{"d_model": 256, "n_experts": 40, "vocab_size": 32000, "norm": "rmsnorm", "optimizer": "adamw", "train_tokens": 272100000, "steps": 4227}
Below are experts of layer 7 (counted from 0) of a mixture-of-experts language model. Rows are named router (the router's row for the expert) and show model dimensions 192-255. Each number is 500 + 50 x the weight over its row's rms, rounded and kept within 0 to 999. Numbers have three digits each.
Before each expert's rows: a language model's description of what the expert responds to; "mostly gets" lists some tokens that are sent to it at least half of the time. This comes from a sample of Wikipedia text that the model never trained on.

# expert 12
Description: Verb prefixes, quote openers. Opening word pieces after quotes or brackets, especially prefixes like re-, de-, un-, anti-, plus opening parentheses and quoted pronouns like you.
mostly gets: " un", " you", " anti", " '", " do", "^{["
router:408510550453455491502448526580501571432419492478500551495487514432513497466549502470575549518471476483543521460461445595490467551533529479485582462603450473549434418475560470466495501436557472

# expert 19
Description: Quotes and scores. Closing quotation marks after titles or review grades, plus numbers in sports scores and tables, and reporting verbs like said, stated, released.
mostly gets: ")\"", "\"", "”", "Note", " Starring", " stated"
router:636386449471488465539560488448493469469501528455549492527461547503462563486518503580409505421517474444513455475501562479428543483539532424507464456432503513517502563476411461522556390465438513

# expert 27
Description: Time and place prepositions. Prepositions introducing dates and places, such as in, on, during, until, since, typically before a year, month or day number.
mostly gets: " until", "In", " During", "During", "On", " during"
router:492433440522562408490455532495394560425567455542482478572545540500495470672467652505402494541420515542390528494496503528519533453568483562500409519472526465451504441508517487585489473553450479

# expert 38
Description: The and nationality adjectives. The after of, in, to, and nationality or country words in names, such as Russian Federation, United States, British, Soviet.
mostly gets: " Russian", " British", " Soviet", " Aboriginal", " Hungarian", " Chinese"
router:503502515421555491603483562604509409435474581462411495484566503570498592596462481529507436598537490570570490496500487484542544544443448504476503569521461564545504496487653540443396568505477463

# expert 37
Description: Numbers and quantifiers. Cardinal numbers and quantity words, especially in census percentages and vote counts, such as 27.0%, three, several, many, few.
mostly gets: " several", " many", " few", " three", " five", " six"
router:502515474557554526424592486597641501604476483494381499507509454398460569521525554511464551429448533588582454547429524467532521552432569434510492475561447492680511534512494506449504534627476528

# expert 7
Description: Table pipes, headings. Pipe separators in wiki tables, especially closing header rows, plus section heading markers (==, ===), line breaks and sentence-final periods.
mostly gets: " ==", " ===", "|---|---|---|", "---|---|---|---|", " ====", "|---|---|"
router:561502481568562557581583477497535457465501574525520557598504479459498562521470581534514445486452500532517526489605543587463516487509511441463474483456530403466419491540486527534424485507438493

# expert 0
Description: Career and life phases. Nouns for periods or episodes in a person's life, often after his, her or a, such as spell, stint, apprenticeship, career.
mostly gets: " voyage", "Biography", " FW", " life", " MF", " touchdown"
router:437558551509436582643529482476505580530561533474496493321524591539509495508516484440598527553579505486477480516534443411535492461518460515561497568432565493474464542459493448482506464492461523

# expert 23
Description: Title-final words. Last words of song, film, place and organization names, often capitalized nouns like Night, Girl, Show, River, Club, before = or a parenthesis.
mostly gets: " Night", " Dreams", " Days", " Face", " Exhibition", " Girl"
router:543556500553511478552509476460504510480525515488598555500484496418503490438386477521466522594549421510449566480439495469488447472509512475503516481474565499507525471558561509473509480442455481

# expert 22
Description: Descriptive adjectives. Evaluative and size adjectives before nouns or after more, such as low, large, similar, significant, tough, subtle, conspicuous.
mostly gets: " low", " similar", " large", " significant", " good", " important"
router:500468484491512454569559429523484601481467519565448521473511510520517485444440573534537520475481470403520572446498468516493471551496484469442557486539527521671434521402587517468540531525501546

# expert 10
Description: Verbs and prepositions before objects. Prepositions and transitive verbs right before a noun phrase in narrative prose, such as of, for, from, remove, violating, using.
mostly gets: " using", " without", " promote", " taking", " allow", " for"
router:516539454463410428582495527525436444478467450499396526538485453522565443490600513510456492574496432484525516497433449557488407487559479514512515556539474461506430443542469545507525598537523545

# expert 1
Description: Person subject references. Person names and pronouns that act as sentence subjects or possessors in biographies, such as he, she, Hyde's, who.
mostly gets: " Gracie", " Ronnie", " she", " Tolkien", " he", " Blanche"
router:497540483481486511597497640535458549493420458498574505522456543522521423457565492493577439414524426524588554452449444420536460578478512547470500505519449450558538504556484571528579481479554446

# expert 13
Description: Parentheses and motion verbs. Opening parentheses and line breaks in infoboxes and chart tables, like 3D model (JSmol), plus movement verbs such as moved, came, went, returned.
mostly gets: " moved", " came", " went", " returned", " come", " going"
router:584514453466539559636482535458516633555535472396463476527504518481398457448563493517462470539473437455527449568476457469500489498476474537591510479333505515475562517459440487532568549594569511

# expert 34
Description: Event venues and places. Host city and place names in sports results tables and biographies, such as Beijing, Barcelona, Dubai, plus Championships, Olympics, metres.
mostly gets: " Lemmon", " Olympics", " Championships", " metres", " Palomar", " Beijing"
router:494542604470512501491453449503447449517550483455554500464463484525532499439473498539440452534637495493473521489472556541521528426459513521571489449461445431478416558534542637479555476582507443

# expert 35
Description: Infobox entry endings. Closing parentheses, semicolons and last words ending infobox or list entries, like (India), 1984–1985);, Location within France, and year counts like (2024).
mostly gets: " (0)", "^{2})", " (2024)", " chronology", " (2023)", " Coleoptera"
router:471462482542536480508548526435455394570581557464466498527586411502461482566558590541467532493475470454459451510478583496578510490517531449466494626480452458426433479509406510443447521381465526

# expert 26
Description: Perfect auxiliaries and list breaks. Forms of have before been or past participles, such as has been, have been, plus line breaks in discography and infobox lists.
mostly gets: " has", " had", " have", " having", "See", "Scientific"
router:590507519477558470505531476500542501603439597406514452516498607417501594403460506546513502566525554506474542559452561527447532475450548461537409540472577525503471551536506541379549466425571572

# expert 2
Description: Modals, adverbs, connectives. Function words linking clauses, mostly to, and, which, that, plus modals and adverbs like would, could, often, eventually, legally.
mostly gets: " would", " could", " will", " often", " should", " rather"
router:495538529569496512498493500481448463526430372554471469420477523454497448418596640571536486570455532491536526553558486526495483523500520579448572427593496546579477537554503507578599499525498558

# expert 36
Description: Table and list separators. Separators and punctuation in tables and lists, such as pipes, the colons in times like 16:00, semicolons, and sentence-ending periods.
mostly gets: " titled", "featuring", "):", " GER", " ESP", " SWE"
router:506487477399529506516416522429574453447507432530418444421512389564518407631490601495475547573452499544472445545575516592526509479485533479507482571533513513397496534439425495478436491489567555

# expert 14
Description: Citation and table fields. Numbers, abbreviations and name pieces in bibliographies and tables, such as volume and page numbers, Press, pp, edition, catalog entries.
mostly gets: "ー", " pp", "η", "EN", " LP", "ン"
router:558545529489477495454464462504534529496422442591598511482532503584490553508482473480431524394481417541604492539489447410483556455481420455547452490498535464481535488496478434503451524588507488

# expert 15
Description: Verb stems after was. Word-piece verb stems needing a suffix, often after was or is, such as du(plicated), dispo(sed), Succeed(ed), Preced(ed), replac(ed), plus Thai-script bytes.
mostly gets: " Succeed", " Preced", " whe", " Occupations", " As", "As"
router:474532524393459438475460485466467541433469464509415549526492367380536537496471475420606534420447535517502506452455515439451475480567555499494446401515412435529509499458535488545491423482539542

# expert 9
Description: Foreign name onsets. Opening syllables of non-English personal and place names, split into word pieces, such as Sus(upe), Har(uo), Sal, Ver, Ben.
mostly gets: " Ver", " Ben", " Ad", " Sal", " Ak", " Ar"
router:467432475490482454406437556539476590413484464519597455446523474485558540583545404424518547480477457438536460482521473554503439494520506627439411539513504594594560497483580534526462507528412469

# expert 6
Description: Chemical and numeric symbols. Symbols, digits and capital letters inside chemical names, formulas and codes, such as H in 2H-naphtho, currency signs like $, €.
mostly gets: " $", " €", "_{2}", "CH", " £", "_{3}"
router:560449505542543554409501513491505534540497479463591514542462397551470472474500467512454525491415452504414605556527548464421539525521487407578532581519498544550421596538471453473466445514483468

# expert 25
Description: Sentence-ending punctuation. Periods and commas closing clauses in narrative prose, plus clause openers like Although and While and closing quotes such as ". and ).
mostly gets: "\".", " Although", ".\"", "Although", " 2012.", "While"
router:532395533474518502552509492538432411480557581512451451543482483460447473693434545500497517432542504493460543497493583551531517546480437620533512485526507497414552547521422459483441442462475610

# expert 31
Description: Commas in descriptions. Commas and semicolons ending clauses in building descriptions and racing-result lists, e.g. after bays or windows, plus located, buried, wrecked.
mostly gets: " ashore", " buried", " wrecked", " located", " windows", "·"
router:600476538531507512460489440492523433547474491580496445463471473525530451439491497451477534501423549444493477602547532580445595453625503432525414568467567524460408407490372434489541452564547462

# expert 3
Description: Name and title heads. Opening pieces of proper names, article titles and place names, mostly word-pieces, such as Hink-sey, Du-bai, Mount, John, Villar-rica.
mostly gets: "nia", "ophyllum", "mathbf", "optera", "ucci", " Chicken"
router:536487488463554538466576628478527416594615519517425543442489527588540518492467400538533542398468510514472514441405496483508429526537488418553518533492502488394493524510526480520498469476628517

# expert 4
Description: Ordinal and position words. Ordinal, time and position words after the, at or in, such as second quarter, eighth inning, at the age, last, end.
mostly gets: " next", " ahead", " bottom", " final", " summer", " end"
router:553492555522489517475464489525550461564570424463541408477569524520554456519368594551433500502502548553488527533526534536550435466448432489469535483427520485574575562454445479544536459501490449

# expert 17
Description: Table dividers and nouns. Pipe and slash separators in railway-station and coordinate tables, plus nouns and word endings in credits and descriptions, such as vocals, power, located.
mostly gets: " vocals", " effects", " power", " Chevrolet", "Repealed", " focused"
router:604562559539566569605506507423479458529477525465544527401469515506414484456480492553445481505616479411442548453465554483471468410459496454519497549429505550549511510518423446412578449467477482

# expert 18
Description: Line ends and infobox labels. Line breaks ending list items, infobox field names like Born, Coordinates, Genus, Died, and some past participles like built, sent.
mostly gets: " Coordinates", "hylum", " Born", " Density", " Died", " Genre"
router:584518512545541573523535434457504504437540516461574510564441528442496506404450421522508490486502558451424516563500525485474566392563444491468529486477545583442490458529480489374528478415510477

# expert 29
Description: Elections and politics. Words in election articles and results tables, such as elected, Democratic, Labour, Senate, incumbent, plus the, of and vote percentages.
mostly gets: " elected", " Liberal", " Democratic", " Senate", " Labour", " Republican"
router:389482507472418492510463493471544453463599525515465545518461563584515511555480489432410477500492479545528487528496479560465603478440443567544405537566469565472515473592465482524492569443586384

# expert 21
Description: Reference-format punctuation. Dashes, pipes, ampersands and unit tokens in infobox, climate-table and statute listings, such as Born, ft, (1 & 2 Will.), incumbent.
mostly gets: "See", " Died", " (°", "sq", "repealed", "born"
router:417436455478504532531498375481497482547529537404487487509507372538507529651516561498450508529496537602448534503539492546494509452515461525490461594475506471516550487548493457493520505511489519

# expert 20
Description: Organization name fields. Subject words inside names of agencies, leagues and institutions, such as Federal Aviation, National Football, Department of Ocean, Health, Racing.
mostly gets: " football", " Football", " Racing", " Science", " Medical", "According"
router:603520422520535528596537468489375449526557529393496616573414570483495443456493483533468493542596535442453469465539528454499510457618495426552543504410475587491445548476496486463451457497510404

# expert 32
Description: Mid-word name fragments. Word pieces in the middle of rare names, places and technical terms, such as Dio-cle-tian, Hat-ties-burg, rit-le-citinib, plus the = sign.
mostly gets: "ucci", " =", " Earl", " According", " Albums", " Xbox"
router:601504475515543533484486473479548481574563489524459574549413592555509488436492425544499483418543557565459549571491457493503516566559460427441488495461472493473516452539447483360477514469446495

# expert 8
Description: Romance-language name particles. Particles and word pieces in French, Spanish, Italian, Portuguese or Latin names and phrases, such as de, l', dell', do, Santa.
mostly gets: " sq", " et", " del", " Los", " l", " Santa"
router:572541498532500481418544535508411508516496508486476518568439535584533478484378443586582479522468576527498451474436504520548586471499437429498554471466459552546517520550617524622592578437481488

# expert 5
Description: Sports team place names. Place or club-name words inside sports team names, usually after with, against, for or the, such as Phoenix Suns, Bristol Flyers, Boston.
mostly gets: " Adelaide", " Tigers", " Panthers", " Boston", " Dayton", " Cardinals"
router:464452554553414446552469572483616486521463485493555462538528510546545457610536436464488443621551558455552443408492527459497536504392489446496527574532547567468552407474447434469456467500483536

# expert 24
Description: Biographical linking verbs. Copulas and linking words in biographical sentences, such as was, is, been, became, also, often right after He or a comma.
mostly gets: " been", " was", " is", " became", " being", " were"
router:416572484470527504600464463392497591505496520513441467468575407546521530445509499474526452476440570591558502515535518427513537480528543535537468435440537478480486516552519501484495613522496530

# expert 28
Description: Table headers and cells. Column headers and cell values in Wikipedia tables, such as Notes, Director, Votes, Pts, and numbers in score rows.
mostly gets: " ±%", " Candidate", " Votes", " %", " Notes", " Yes"
router:510416513445547546443530499517514401559584584502492526495566601496505514459553456503458523490573520516474483515506549540416485565652550399477540499415513459498457445466497514422466447451418470

# expert 39
Description: Taxonomy and demographics. Taxonomy labels like Genus, Clade, Species, and words such as this, of, age in species descriptions and census statistics.
mostly gets: " Genus", "hylum", " Clade", " Species", " Arthropod", " Website"
router:519492504454590417428523429421507532480543524509428520571505514458512531506496530429509557526539531576464427585558540547540416475413483541592535474522529477620532537472466438599569422537461404